Weights of a small mixture-of-experts language model, trained from scratch on English Wikipedia: width 192, 32 experts in each of 13 layers.
Below are experts of layer 9 (counted from 0) of a mixture-of-experts language model. Rows are named router (the router's row for the expert), gate (a neuron's input weights, with its number), up (a neuron's input weights, with its number) and show model dimensions 0-191. Each number is 500 + 50 x the weight over its row's rms, rounded and kept within 0 to 999. Numbers have three digits each.
After each expert's rows: "mostly gets" lists some tokens that are sent to it at least half of the time. This comes from a sample of Wikipedia text that the model never trained on.

# expert 8
router:453443522466449494487565379471456558512478501551467487458445549502472481499482529530481502437529536548468565504450470543438503490533443559478398494451462550560443523559567580399493451505540434516562597534511451436457402485587507447534528483522511508549479428537499528487497450417537500513445543376463470515486451568523595486418543404437507476512397516474460417472480493541417480516512535532492568537492477542553627468515532563561548554504567487569576492417399470458533419551484481573485568568504521620462529494555525406490456497598404511465558539487511580480537461474530421477
gate2:400520528568445417463515489609503499553456545514498413484482468488544529570482483556509569344440465420576511453487445456502489399462507482478492451506500538553525468528452427510494510639380467457537541564516523591502473528556420537463485454557540487483429467518433436571539552389396596498510431433506498537520486521544533589450483430479447424444510486481465523540460531458495449557430518505587558453450471494446478487489497492496414527456597511464394581469552454494526473519525536533509442484565529498527506451508466534401392482471468550529508525600479512555564490482487503420
up2:480465495466533553486484463522603470428489566573483582407528464544499586513584535462533528492538536460587464502471551455458533554491508457517487489533550424376493498554471464438490581446454449438568455561381460455496501485455534503414509511564535359508540503382517423515483527457467469481498521487440591500596422523530517467408530506525484501512495556442433570533535458460540519438453497436606526453465486539525536479543524479483537474545479519451409405450512614419437446442510482472413520603577576531434514490465569503524409553498517546567531431537489464574477553508483503469
gate3:381467569477522478491461497449405510461465542528395484521478527476535525477478369504525515535505544559528616515503481487480468432547467401525494427442518544497451377490483526470464405510522561536555564540468469512594494530456654517487548529427463500446469584502471430444470463545498431568528496518497568537486449502527584379482447528444509485600496547566545404370431516515548488525478575508524514438489604494489564569511473521499497603500510496540482490538438398557437485488506523425544481372447548480467507516500504522414540499523474524519521491538400478509562445454470468502
up3:388455509491499486479506396408431479446461487472494471515515546442484480483508429491560484495464527538540543482560458442535474491492470528531549394552578532487450382484496489523482445483445578539552469532413469557499473560460574603492502460530423491497524555479452415408443506474438484488502542490440554517481433446475480417460444528509538417510487452450502394502422504512542422561468523481574490412566638495469527531589508494523447540488558466468534494473494453500450544494549363459569460430504514447501494536489466386466584480491514611537497495604482509514507376436431460605
mostly gets: " American", " British", " German", " Black", " French", " English"

# expert 18
router:522490469545538514432420612452506424519455518470493414465543559441539470509510521509535473493446470565465540528488447486506520430522551447608481510500490564562454570447442494592503545538559426522428542491539453500549495422528557511560485518381497596534500596556484500503531537437497473549534518456509475510509481507459510454616481493547478503475543523471542472468526466489515440512522526412587562447410508387456435440478430444483520431505442484451422407479427489505530542530575490514497363553575575462537551569466452471535547526419585544593572446457586462424470514519383440489
gate5:509509456579586509519522471585544453620490518520428499490464578433511502559567452507510517482405443547485471450513458389424544466567464463484499512437505434461402495526555546499486477463540508530434493478455497504465457536527585407449446478454546504445481564415467576467481519556444486426538506436547484531545509511445471571464525568618442484567527551533617477514529395502510481491458411531528516510591557496447563445512489568513397450578396447596472443422460468523450603585578572481517472465494456455536472497460553497596494548446468498423510553493467475503450516517589501494
up5:538540457451454498516477546525508544460442555555594415459594454569523487489491559456418421476537466544548542512476509562501440466509504524443507520565563512496560500469395409493511525434453405473507515486563594493546513456543440564485527521456478461509525421543490499569500523496463516560528556579405584492508517456463555434556524447446554617486495437545424472574410547462521489530480631509459500470404476434512442516501546410523558512441557542530519479528544425489536504477531421527507544478458531515502549516596451429359506454578447584603414542490516537541511485511453506614
gate6:480544525527481574490510560510483494463476445565481496539480465466516507405560414498536436502498476424531537580442500511502455471509480557482583580376425401465499397468551564586551589525447590415455518525450528404507444562452497540440388469475494438439589549395433498449492532484476486489474524468557513467587498491502450577548425433501457550513537515411567531597512502461579447420460489452527529476504459524469597506579529450488538469547506547538497502594531481550549568528585496484499487577508578532510466457461361449494523410509448531495489487540490498454487460558514398512
up6:529592529504577595479578511510569472451456502516516563544483487487476556491457507558534518476471458448465505577544439592464414544369546639528538555419409543408539475543570560498435566494437515499537440450551499424452484561505427468530434472467449447429611508441496477424505500452534552584496531491453466447614528493552480497502383473471525449529482446507467477445518548496496529493511486465517535478501459465490579572542522462449553523407506551483478483566509563505544634563516563522559493547474568508434522575429415476458489453523536525462526418538451506438566449585489467545
mostly gets: "erv", "rat", "enc", "ct", "oph", "iqu"

# expert 28
router:500529455478505509518500479565519511532374547439538534540443467349501452508453528509522475580434521513600538525573548525497458519456448526556531498475494605462573420430496474438552509508460539541562510407492470559471494470542478487483458536518569408540522493494548499567525482597525600470410451425505566526527477546452471525446522570440522476477425418562550546460516382500512483533547430492496463503473525429493472482463545450515370462434542617601401486521491524457458476555434601414463527547493544463452417423502460480554477569434490468454484484506518417401474480551514559507
gate2:546502489463524446532559438451532476516566635560469457542496427551490473468484508435422519477417490476485476585476484541539635569475518618495542488497579515592557490433524524632512493448436505524504550509544503519460491524515550500484509553560534477525494483500517435492488530479502537496560422531492488456522514518530497517492468485450562470457432473413569472417399438485469521511592428462515464511509505446490552509433560517411496506511477578543431456513452465495432509515472549538600515668518540554487416530384630536495470490422434578604448454518438430502507511494419576535
up2:508474457481503510516505502500579493558547525498569531531487528590458447440497489420413496546398519470520434504477505561492577476470589605523616474533588476523538448467552509546529549507460508493533488500526563426410546471526551432486451612545591486442463468478408437473498435460532454512620380575495439567458553493414535570452467464492537518531432583385474623454437506535461513518559555443480503513524501442469532418528416454465455480554505475516478546490456455477466467458545536500507526532481504411520412511432560574504488491420466510475520500522494396481534532498358494568
gate3:621560533516463519461525504445463459528525513434574333563476443522453483451494480430448455445423468427497475488501526560512458476413495557505504460570497474537447465462566486426574501602481468472594520530559536535459591525479563439515487499500563444484435468525531462495499560525505501492603528527578498531506388520520529386468411542521536515573558381487451543464400522489496471465458489395368487408477582490528533482566504519425476507517564505504491530443438496522455457452451493456582458502532481433440594453497511486486470549520457434521418473483521485438522597517450571441
up3:437527503498575530478535437398587531386446472455494641501462523591418458500409461521578543575469494483540521465446438515539568469551483485461543459478510504459536520574529539460476537418438559404486521478469527484468479523504507554493496506324525480474518520408551544503438530487530512430447517537383634455532567529502500515489565461496556604527466613504472495582579391482460478529571572511507565499478460470599508508507413477475428467474518421547549540498549479512553498491501480480462528451468518489476482533485501451462444536425528561455503399515500540552504414564463487428
mostly gets: " and", " has", " was", " or", " but", " had"

# expert 12
router:461497517517515517501449486457572546502517526544525514405444513543494572486517472472456503590646527494473499513593605452449458457510520454538424503477554411440406469530452439462427570487467521476440534463438524554530387441443470406553540429508495527488402509491448522447461469592475530477500493437511475502581511454480512611476537585430454399413521533565475462503557457486499448581556494492471455483502494532505415507446494552541590573529534481610446465443508553439420514503524466586393548478532555475475544553627509484481520471493533453543536485442536391557421540476505505530
gate2:488509469541524466499535436459499509527575510475571524494524520451451454452512474397440422590516491504522492511462511425500514519528528458618522469508550495539552536474495535496499549501488554530570516440516581541581520469440520529539467540446542460416537560461498544536464589499419427471485450561545512418477521397429498499483547514578454463471491506554423590449470587597611453450498508497589477459529583460439489584531575420573476451472448504560427398421460541557509648518505475471530483520455495523553531576484381559434465417528440539472496467432447439512522588497502562417
up2:493521516560540445541452467486514506419508487458517582496490463504563382495478449486534406535529535566493490547468523474537385543504474468489545514535483518542549550501496561529504421450467397466493494476467615430426436539485465541465541487483535576475536528502465532538461485466536504565469530510547563504426515481437502527558527460560462508549573443579505521517420408536473419451439482583445546509478576559431511618447561365411508512574483398592530441471473497568471584500578494503462526522368421467562569504527514519528498521509551473375571427474452442503545487474552565576
gate3:498519578426509513520439508585517473471533519424526460515480588549530559590532446461475534439510579393536512407456568465434462481456526401618463376558495474503485524430517530490540517536458439423458422512492500571482427459488480452531600568449462522450527509582455436456494520475497483499491566544525502527455428450416440453549491458494386491543411436437482440545514437506538551546524550508527549440558559514436466429515528495496463487496468524519483464533490578488498578548561560539462464470350494426610413470560489514472412523519552456440490528509535536594434471462486563497
up3:527466437500523493469488539464575495510514498572430501526510415400496470439407553525505481484468458549412455526569492532565541586566475575385620616459515548536454409543549461509471431434507552591512527472473536509500550499444477585469401510548540519495464406454544582551564497573527498576472468436547513431577573587585546560445471509520554556446492606598484497468437560434494460436499536503487474577479477480551562473469491540462471531482503452421543528489549449502538467467520524492545560514569529579448539452424509470457618527449482559561497477533482463446547565483507469563
mostly gets: " un", " inter", " re", " dis", " ex", " con"

# expert 9
router:519532440556539498497509428471460539532438518551422556541523424484365548481544525525481517430504587441547517487487476501539552517484417530536463476514483598576483485517541477494472459455475572605511441459460476444567500370439453548456517541494543442540586473567522579452483455527532514480487423541447491548433416586437475480461488507495390516456418409458562611409542513572534512544506556508462496463509522485530569522589518472495489488553463484486481450474509532470548490569485575514400517516535493574527385463449444583504544540427440466464592570453552604455423483535523549418
gate2:582582504390468544430458495442491490503539518490509541418533589435476449472491501584500604538438535474479457507521502513510498510506525466483506415527435530505459535509521572452479513395514541579443432506511461534531431464526579453506517481531444507490426473436499608434444562549455508351532454544470446540551502528528536470516502499547639522551449506544523593530561459501529563448512594508424520420430498428598446535561513538511496465463521393579448466500620399572499529463452481551459468560474422458520577537510530529493517557585523490530452432437431509458519479528562568470
up2:478555474504549470474600513539519456531484561513540474483484478487507490447386417502516436474620545573548491487479478413470486467486536495544484531541566525535458434506523526505513550430475524555499506515530430581518486462389471560462523534483536485470539489539576503512451387509579563533570524455540504525451484546524447470394534521537438532490525471485448449454419490459477498575378436557487559403533505387549481494468572559447579637500555373557538514580474544496490574491511595514454459499537477535526574515502388495478543533486438495486482529669512561534457515439566449546
gate3:511459489513557495514512442552551496503439483492528521482552646474479594508455515530451558429519558467470567484441577505569425478469541488493501455498510408494514527455601541439493443543502561498491491518414556590539481541525505509512549605486539489496610467538547501446486518496376513411522498400417549514524566554475522505589532470421470537477512627467518499481468496478476440491530549499573538432471535504619499497444506508490483536511443566424426461431481527465507378438574557566510449535467540470516595480405607426530560485392569561419547491442506514499525495579466477536
up3:495405454520523482578527482529555482483490478489521501528505567445416629561483522475499555426502529476464525431472565444516473490493506524567540513552490439589513499501576478468562464575436531543398450493506542560588480487509480531488489614444526510515548442526550544460508470492340490424526517456440525500536597570456568451556520487442446485516478622458525524442467585474497407527547555519537568426435478484600486460466484463536557474518460517391438506422497544463503409500528579635493502522500508546503598532442529447583521439428566587374502496503480519509487491497492443522
mostly gets: "a,", "),", "er,", "s,", "i,", ","

# expert 0
router:542553454507441494492431540460521602470444500515521443478391444510492471474476448517431501608482493479596505541480584506551542594438490576469458416529418411415489442550511422571484567408463455462395526463592515527495555463406509437553414441514566525562414572493474512466514512500483513413516462469526466519511494476492557557507510424452489428515522433485463469571510537449426502441502437500423514470583470488468421569522507552434487479425547500470451509468472535401569594510495443473466555503453536457588593523466553582494478554537520512544485485453515538408458498449490398579
gate1:451554544510563607542463604556476470464486524554432593514515496494488532403492508458485589541512508555420436569433478420457481533529522437559459465474490559522530470480520446523564409513485491453542579370479497550584468593411458444554526552497489509471550412550336476559493515523407493461557517512485446419549433517526440544492570454478472542534492570468513407466469533415536458533538497521505596464552435462524492425475590534460467459412474516533593499515558392508416530496516441464475546537487463508499427544449487546502487436560471464458514560530499475456507511421505410529
up1:584526433584493386524533443456517539541476478438530528498494501676439450584526467462482505462486567482537509453548493621495597496554537529455499504464480512505468557485524534483427554506487498560527453581536538436444468440563522516472494548427472505531498500476599516407522520474608549530405468525557489596506515438448541526455376476446530445463462435568425529488589486583473520535509541526510439539480505527466535574518445459606501518577495471474464460500368568546482457543507603533510412422486523583456552485492542413524491527512582488527499474437486532531500547544448588475
gate2:500548538478506398504518622387468550389535465400450579468470565420493475551507538539522545528474563495452571493511591566517404542551497566441470488495510542510587487501479553551478575481409535626570437473571474499437527525516518535507558489516557516547447411457490523492493437440448501501523474452428506473483637482548486503485533556478468586595415497434417462482442547496370494575445465466536461478524471464475506541558504512541455488516423540514489568500535473478521360471513491494492605514505467497562445546529404453468535426425564544487439458531555497544454487517491521481
up2:542543472434449452542509551448503542409469543435469542511405520473493490495477464614441540440452488524464556561428532575482498562511503587435449465503624470515619567466441528479472527556485481535513492434505553460508578584502449549573566515480503553549513427525447565471483453423474464553554505496540488480487581502468457508474624527535502497566410564438441521412445529447460518451470426560432528517457553499511569550451538565579480543516422584553505531528527447476499470468566484536491504371524447451457466602524456500467411492484563564521523509470509574570477438355467493506
mostly gets: " St", " Ch", " d", " Sp", " Th", " l"

# expert 10
router:569493516544456463495436583492498446487381477567504515469476376546497455520552546537539504445437375508522554492476461394513529533468459468511437568475529415472480611497550540560482587478516503549448498478522488510542503441550516451587622459462419436403494522598531490467524538479567479497515562427468560550608462464428561527521521483526564503501557578564466514517556502514449464503571509418615460494578551546502476464460473448515544519572510435484467487520461511544553524521533513505563407505503556464443462562525400436448562547452508511533517379476569502472451427467414578534
gate1:592565454492402544492402560507449489520494438491523595538471404449399522500493495482567436442539516512501506469524442594519584497504488467530525383511456520476539491347431445468447494469414542539468382495556468543538519481476573517453481530454524464438541516600461493606538527578580601513525427511531500432529556463532432550498406505525535522540542492524516479405441505549473540466520490483482407511509489539427547472394484521499524494553542511478519563435460624609435532599487482470553501494527510459502507535500447472480576451493561493507472533477394526438532537531471589524
up1:382493460435550506532574519576482503450600533468453459448507496517599483461501489476414547552453480519496482531495606450502445575476483399496392505552551432496461479583481559550575452480572459503458561501499561499453473415421437523508474493495473467490495440478486607463529464468559398444532618538529566496438483524448616553472517464506535473504562427578510537545502472437561459536389501511473522560545527531595548528560516499466507499446485352493530459552525484552541556556524525493519526539527435456404549477532478581486433567553435515480486432468524518484402488459467455596
gate2:484504420494508498562497479480499438470533542566434509394481459489389465480478495516498480504492429541547587522495450451532485466595353524523555454510425532408564466444506669565524532458385504493499531459440592459412565494519490404561544511424417458475568413549517513413609507503470542540489498527550480500480487466582524517523458453465551549414464535498587513446525460449476439545420466513598497499520493529477562465499490453562486531490492418529595495548467502449441549402486592445462512539547476552499509489612535562492549514548509451519524448451428520546535565492492538489
up2:482505606490466469446449504542502562588442541495568549599473544575551571532514463434532541466514536430500406469432534597464506472385607528532426479524535492636461528472516365375533433487587520519513487480525485564556492487487444539434442546517501535515395591471481479495489424444485451499455508555444501487454554524358473451503549525469452538608486438487493427549513511533488520407582527504498488556500568460511470453449490536376469449505496501534427483487507484578530494567461375502541425520543485427566486493498567468498550502469475560518527541566507525558517508504515485507
mostly gets: " found", " based", " access", " form", " lack", " able"

# expert 20
router:357577517560523443486482482470514472475543648443523498459473497546519466508443496498493571408412470506469544529567457408457524520513473483474497379466498528555482541467571461570439461599461541498512513437533461517526452533631461502515500431493481550464444458436472540497463507547468554600493472438402563506533482441545532422613531435449537468513525576446507453518497462408437424525522609487543563443444525470419537506545476520470483448473515428507442520433541465452469418467563431469617535492545485475464610519529479447429439524536550509593488426513484510494534552533544487553
gate8:491489502511513445540477584443549492408562497584521473513452475473459480581405540490478483448529512564529489511471542526511450408534510478481584458510563491461490454557634413530557512527460533501499555385480560499424448404542596570501453402470457449586482479447599570538470508548566489470542493453518531491498462593478527516409508481497566464566460489422423446542452470513473484507521523549486496490508449544454459539556604524468428439471527486467436512509466432559526491485513551436535555579467504552481536540450393531496424472398446416346481523440476573420471522491485519594
up8:441552483492549478440594536487548584487485558469497503609507589460504438467507512563490516530478543536495459529583536466561505502563564561520608490411542468478513542529523578523586533453440494459487519485559468498545571518538516426520483538482476468547534495464430504493524496524459472441520481478419498394530500534448526451520510574445463506530501474538527534616591521437494597494469625436432489530479486502548469466488576482618496335449503494552477540547535483398482525464554484462468507506417487521561711509462508503538479501474518591466552392490481558453491452540456499414
gate9:471523544420556638489508502547421546510455452453504538540528508549511504503460581555499480445428526550502477483570557495471526476559544521513571519593574603430476505520472510452460527510457563641415458446427535452500525492531505450464433496538419546508547558403578467447512515429479530422543478506517501570450485545502475454526476434451526489493491578437623497511499523482480444544519557422527616522424474474443578500580538534482500445540524537541592495570531516504495411411481520469511420496591544448499505496428548504533416545631559466597501505591512423473427457508526477507
up9:508501497523497532446478515599588522565427533423546472531560544494479457491428514434440479530375542472520466484467491444449570507591622453463564551546577490516530476529444520486465556417537530613556493491407526474553487485536518389457573519512443533464484448516502522448491507580526555484467496478517498468444523508491427544408418448517419508523523475502481559432524448537455528565482474442479512453512430517573531463509420504522404464479495508374539517473446418582468402454458527584387443520500503500545498542502469468478618625591521585550525503534566421485454529502570518511
mostly gets: " Film", " Team", " JPL", " Music", " Title", " Candidate"

# expert 15
router:451558541400511473550565423501480490511585446461570483599446481545527476460570548453517448508603570590522395434548494492464388562499521550567513526489558432415524515510540470447572483603525504526549442504462537499572470484510425454427491505608561471509453429540580474555403500564495487520508534472491472561535554525508490489532402449542510476525548556455527523549423564496470586481424372540433531555488537560501548395571462444450536538571507434540407464507467516581449563412468455551482561552563473459496488522473561491467502451461454564528457470482493496485468487500528578447
gate14:529533502451447486538503440439517432491541529436466459532531443516433554392484519560450542522520446451467520423542435484625470401464500534611482502469538505431477596560463513630466491493418529503537454513489583576496498569486504547473372507435570477534472477556610568506527590598406537486435469512529516408511392482363527472518464459468442553599492496514473538515457495540515499482479594434483470434521497468444537508472407581481534481495461504523433545464607525556528429563491505531464518524434550419522485458486539450436496452527551516554481501506555459509520545468581545512
up14:461495531524472459458522479504514578516547456548490447493553505475599487560508451561567385532468413563477384616582533535439522393536362555430447475529514513501448384514573464512523480470486469522465428512488456463492465439462461484515452423488337564468531517510457537458514494497507514534470496502503510609436495534497532463434536622459499461505530473597459414516527535454372504543503450489504466469506548565456537461466521479502469491498549534495525425426515469435474547497461490484570497570495586523417446561463501535592540476411459572427494497544490459479437497465441405565
gate15:529627575444471567458566492523514490543499507495515585524537446504476487513470509458500511486511486551412498396450479451472410489517525515510417519511545497503504485600535403487591533492489549505533549520483456453535520567526523517500438429523583556505574378414354403552520439480518531475624515477475548469548446415563492506499518597486432479493545555530561495505499405473481456493528459476529484490458589532514537531497527497539490614472562510470471448542572465511484438600622530482537497540458525501567441589602468569559400542491513590517522552507528519443420496529424569472
up15:447469593451595424471528513546456463514477493561449509512331482550462455506535432475548557574536540488480431513578503509530552481528456524514473394550513513498500511416471508453536453481585557528424553450474470532447570529483520393465525474477408517539582469539552510435503530519484585432521489484476433444526501596503462523478503547441512482458500442495507448564518526477468595449446514624511571458469450498563460501432590605500478581452470605526583423560509420487558457538521472468565555457602519536517561543425489551512512491445418435563450564417530439509528524528475455465
mostly gets: " 8", " 3", " 6", " 4", ".5", " 7"

# expert 17
router:584426517516554571510535461529544431507505435488497492478497587414521485532518571494527494447565508500568494561477493613438517378472491378541481546478516600496473537505512589426479482473520531528492566577524496423511537595555505473515484485440487540474467449528476532518530433583525489465428527518471535568412544563581498540521601417552473582467551545532484516497540448514655554528560498591516491484533401558528569507506484457576518458543472460599604610472440521534473442524446489454519402439532484550459511517471418495525483451468522561413550552511459510511571533528590459510
gate5:413583542530541607439496426581574466484500490570463589442585512481579567475423454546527577520547497513498559476482438471532494600482503483461581518509537515602445452439523514470402503467485458476492438512403572452526528533542423509516516519505517546433467497478586467586455561486543580507492558495410390513422478568456398590529513520522540501615477488570620543486518476463521518528526442415438480482510541533434417483508467509489488454541407464587486530569472514477495494532480516488391508466504554521483499446507460557595483434449484526512537546490553511600473468511608460523
up5:596518483508519428472515555443467486522464497425473483516462482411526507495555510473430401519612531527431608518487523431478493466509470590421454620509503523489526506538498507479508485505494538479443580471557493428489483471425561531507418492540517547456571487531403572477544480525476410539541419546481585497589498472395599550463498513474455515395448488464381437469482486485541475495523517542500488570405468473501545498469570526517557611466586460456486510498557515534551502452516520437628539473409454491523546431447545474472497399453548549452528481550432546394517442571432521423
gate6:537420460495479444495526459492518525531519507448539470533509416385419514457461495506416521504484540439508484461478527563458596491488475429490525543512506490480457552456491571503484533591554533405515495418438517438456435573497499555586482473469630409493465520524586598474555510570452501591523500513411477497482408491510554525457476581538547527598548494604425440569552562431621478490463501509544490477477584427477448525444607473497505493598489455510469576397467539477621486500482526575578449453495479552480524418447526561500525478492412553575452499498494524473575479465511513449
up6:487425435565547442427477595535388542491522548491529436489517554533511420480463547511566486489505445452492432484542580487471537499519514532435419517460482488495584420617518620589534498472549506381465463500626435457626482414543481500561500442509565461562526537475501510496465440573463554492584534518602466420483556543486482545555530498457463487480573471448565508486442556531485447428469499564502466487456471561547501499515412494547472502464506500572532526492574404589473470533544514488428584522506541477514452563445434542555503554476615437460504433484557550456553453476521420502
mostly gets: " David", " Robert", " Thomas", " James", " Richard", " John"

# expert 22
router:587519480507471487460527450477443528474528525496484429448499501549416458462478463426481484455476550477460451469440489490450534495517549586474423491593505521359469473540514549502505486447466385527504475431442534480468462498467457458473493462530469554486578474581589529563530422546489468523463522481509468574484490523549492508481481613516454580592570505468389370499553505582589573523535614475480414492486458463547544464559547483503547440602546522550576440473550493568411391469506526499488491443448456528503495466446482460464461461395541488455396555443586405402520509499452493456
gate1:498524423547487547453557565464529511509519492486515505490455532501492556540465506529462531535501496497467480524496543433476553506477484576460502462516505631468539488434545509585416508366467505446498513570487434562511483539533508433550502651537577431543438531465582475506449527458503463506536495439456425460464568520523507490484542484424467631607556514577427651592455521555524465582576507421527535443397516524433436462417537559559593421485477533504442523474578542496474480457565461493536466510423531537563536528488497486556497393548533477496456481539376498545436510431530518495
up1:495502473522512605551527564498505577539437484504531464529361460435597438425535498396572574567404474475517533513409531508529488506551486477575501510482474543467537453503487512488523522489435513582634510519534569430512545561490460603459467509565420511556499525549487495507424488451441544489585539452531511514537455558475535484477378580418571460474492432496479521556473498448556487469467467507480462416541471485570505434567599478493474577473425559435415462513475450625532455468474451570488481528488472540536505519523563445468481516478439535577514444444491456481467562420429367521
gate2:525547463499574450470498482510508463421494583444389488528488532495475433624557473484501495472440423494491445487485541485587494419442507574532455497584482456541536469409423498369482540534549494464485482468550452543545537563473487515494539417500581416495473495506545471510477517462476541481468525452570410508500459505506565489488489502503514499504564584447432499400569532494533648491449479506469506501459442493411505525428529492463528570484549524564483488396460379535568427492503421408504484473448420368486540463537476431578545625412509521475540516486541532378502523534443520532
up2:511467537534464493528442558565534538581517459522559454417509533496499553530531523497457583478499617485552505491428436430519528610480494484518436531424540470541469565564476494521545535431376533442565503472504634481505466509476574512464480503510475503526495532458389581452566384512512437529503457586500448576430550477490505555393535511490483512489566452546435535548354432494520509487536477436443468596482540463471529495419567534533490528436513478407485512511472575400439620478493521570469443580486548503475460549464543563522462439579515548544523443530471538482413522460454474435
mostly gets: " 2010", " 2015", " 2013", " 2007", " 2009", " 2019"

# expert 27
router:453488521504523483547581477575533563483527418533578514501423485567517490479568549515528431444511615515475538553479479536460445565428468534468474578457513517497460528550434459389523511581494567588559439423443485526458486546505443354494598478534476508501465444509559468489482487535444443570426589538491497531560492482388494488456559479562541559504484512455552518577548461444524566526565509614417493567465536475513499507496455412489541422537557454596420538454518564445467525500541518550468504422568481537411480538481569447491448420532594532529438507491622475462523491545535506581
gate14:566475496526536617451505528527482568581501493438455506567533553453459521414518587612538501615469505590517510524554530449539432575545569500463434478535465529553551491524511435544512557478429508503513458488498476490527509471562542505430531520470481466491509527504511509545521458457517538444499563521384598493490448501572536562496498445514485483530425473472456569469445452417581404560422608462471525533497471568399456495386454436495512469553475607516568471497533441543466430491511478505469546474491461542600618438450474499565586500490595427493554451535483503515467482643521586504
up14:399604612452551493485398505462507509593516523500487572417494530533528510512515469529465482475478497561385403500449556483391449532488356486582563493501526488451467454425575490522449526518499541584501445462468445529545510418522482581434549476438506501461489558523480488534465555582536464512466493446556428409482458448413467483534515483422586519493527484501508409544511501512454513515547513566458484486484412485610503484435524518481517453494581526545436628494565446448531451449487469509534530514504521530586559415545463429416502372415482481534479514523577488522422537465492553463
gate15:453521511469481492492517479553487491611493452622484532409457532574438440540491528466494574551477500490564517442465443484474504569479459560521404438549583516541525448570484577566481431502457547487595480455423566389467472484514497518520465460507530480511480567458535487536413577502475402380492499525538480538491440458516519545551461498508529461460483478611395478565506455529525470571383529410474507553582536563462503464539542461417439533545431540433500476516515540397449498367497468538513501437473502497561483486459513511482509512582448504445482626419591426448458508505441440554
up15:502536511510509437533491482539526555518509507607471479431526608561505465548539575451514565567469497476569526487432427556434447504503439557455463393569535511478504440539515586620443378480441512465579523433429571415476435476529484492505459500501495492587545570472550563498410551492492489427481524504518408539527439398480491544529496489533601434475489441615464563544479482529532437562369529417460486506572536547490508531533540473454439524584476514434523494467501590441485539442520453521557472486481528495486478462448469566496547537580376494472501563432521411448521482474457465564
mostly gets: " 0", " 4", " 8", " 1", " 10", " 33"

# expert 13
router:478453472569561517553480526511540409470533469558547504467476515547460516436445500645400475554452572531611464537455503456449543438423555432546604525438476474500504510552399535511473447497513469491446612469516456522588595538453484494542514460473538488541471483546548416442555456506568571512477559574524526520405475542605594473521394411561486477476551562464407512493523487519444460577523522510479521427510439537521583450512500618571505534571519598505487540449504522483444429480495491521563548507521530575439571446484479447504546540525524572556480435503475542434486503426508440544
gate5:506465430509514519468426503500518490540472488580630495553414427409494448517531528497484516521455463540592574471490573558533409451464514491441556494493486512424525525480517551507535455537495438591434492580531570481488455541493499549495460473619493489564518446423491586480501552388442427496526458637466532505487472574487540507517529526539517472524519483574516492555536506507589510488532506498476552622511474451454516528511460536459488577516581504498540382420461472548507427407410442435501431406494476517549487452514460546478469576598543500618410544532501569605493529430442527547
up5:532439467536477422525592455387491536541595471530429506495530545544396476449459470488434474468475495457440412572455461492463537633467533529480440524537436513467526460495531430527414503417421547319475523408583421451486576495492469429527435540524412497486450566582460509480451423549540485427483511399442460515489481459530469483519464533455510541533547516508508571487447519453468529481462582533510405433530564512560468532495531434471517517482432546534557568500474540474469638530553498596521618534470464485530532552483488424470492514484485494417557464446504509475512476561501456481
gate6:530477382576399463463494426510542550582524513484442527488558591477493590474582479569416451517487535403433518397504498512455429527377501504444630525546483559506509523488500529434487553500535515579553559500508468549555553490524572512493547543482508585529495475509495570443523518460569574564446467533638534490540345465557547492495484503507448507558464452507538552408432521524435522538459545453502522497541592473563513510446487496532469482414516477567511474427521574543567538527467451560525537492547521425469515372417490537582450507438466485493437569491430503498495547514539487528
up6:459513539406531482416572503517412535399578528527519559499472522475605510581498505490545466440503531442555545451497434489441508470496492608529430477489474574412495489521423534525535467589429501460481483510458541511625588578586532504545469502502546466489537533504501582450529454434446435474532534532501560584542535531589433460494496498494462535498563523468505528500526462500479434510568509487525509551464472487433522546583558563518468537600467506536465404476565534412517548479401606539448543431392414597491454443465524491511488501440597531439444546413529470408523499565588517485
mostly gets: "aj", " Kar", " Har", "iy", " Sam", " Ug"

# expert 26
router:610509471422459424491476555424566564430458444478547520393505465456566440460557446422528546563456530482481568498386608583476493609487555598410568561531507477540522443496553445486460480579407501447596416467474503475474528512504551556497443439430559548482497438452503475449553502452493470495568493475536431522508547430470466508475510474529518474499563431414466455505562529481494467506436406592441517531598501574421458488417439537533444443531514465500554486504455565462495471465534417425482565466490490411510452537431522512479454590506464458471467515449497571527578500487551510539
gate12:540577497467461449520557529521537519474440445498418477478467591471502519482505456495497472511526441542507492413574516503588490467593522560396516464551513513503483479418505493453506525496440577492568522570558643480509532487481507441542461538542493564503530541482508604490515467451495469607556466580535574522468474434558471391540484439495631542518495550522475480498574449453552456479564570489513514351467491517497601481485475572517454496513479551470515543419415477498502538432480410418476497457446582465452549465634558566478431526627547448471434490514512543582515521415478513555
up12:502506506556501429548474540477445530483552563589557508593455492525404505541489400491521537568422465404489550580544496511447567533582416527490511483450599522511586498596478537462504494409509486412550422497491431518524443530484537460436391433550440471528525484522457539470501497636463562553445466469481516480473472511422504524557502462465494510434439438519447440539548469499482493498399503528437483645518496508486371486535544500499449473461510536479536495569555443570464419561475573481533479546504466559535486496414492512559551500499449569561482471471520442417417514562553547629
gate13:498445560462481457482497594555456487590468572456471484471480423396454459424584459537486472495500559410417494447472500457414525532455587523577571521476554530577511526528522473565451617496453506542457532497610486506528569520514429534460514461574440539509575515531475580447522490493478488554508408494511531552485569511525509534503578540509540454590484448365515514422449541547464526588497435497473541510475409465493467417508550491446413442517536493487506468539528496458463501427543561449506420492556553416375511587512492474543460442447483558547476618614417490497490463528536526466
up13:518478539548495523592516453424438433450523532570560454484526478618473491507437505436547594493512470559482454556523430559568541506476489476410413541606502526461545470507513507459481425430542333444555447543450404487488520508520526441577526581388525383506453477495471446382520486533526536530538563587472510470492505490392604494496568396513428493442563466509478492573496503506489505491494601483471522525494502497547541562435523548532571492441535499571542568493493463540575545469461431538446585474517503492566467546439483578520565523551532491577519477508575507561510519501491569456
mostly gets: " M", " B", " S", " W", " L", " F"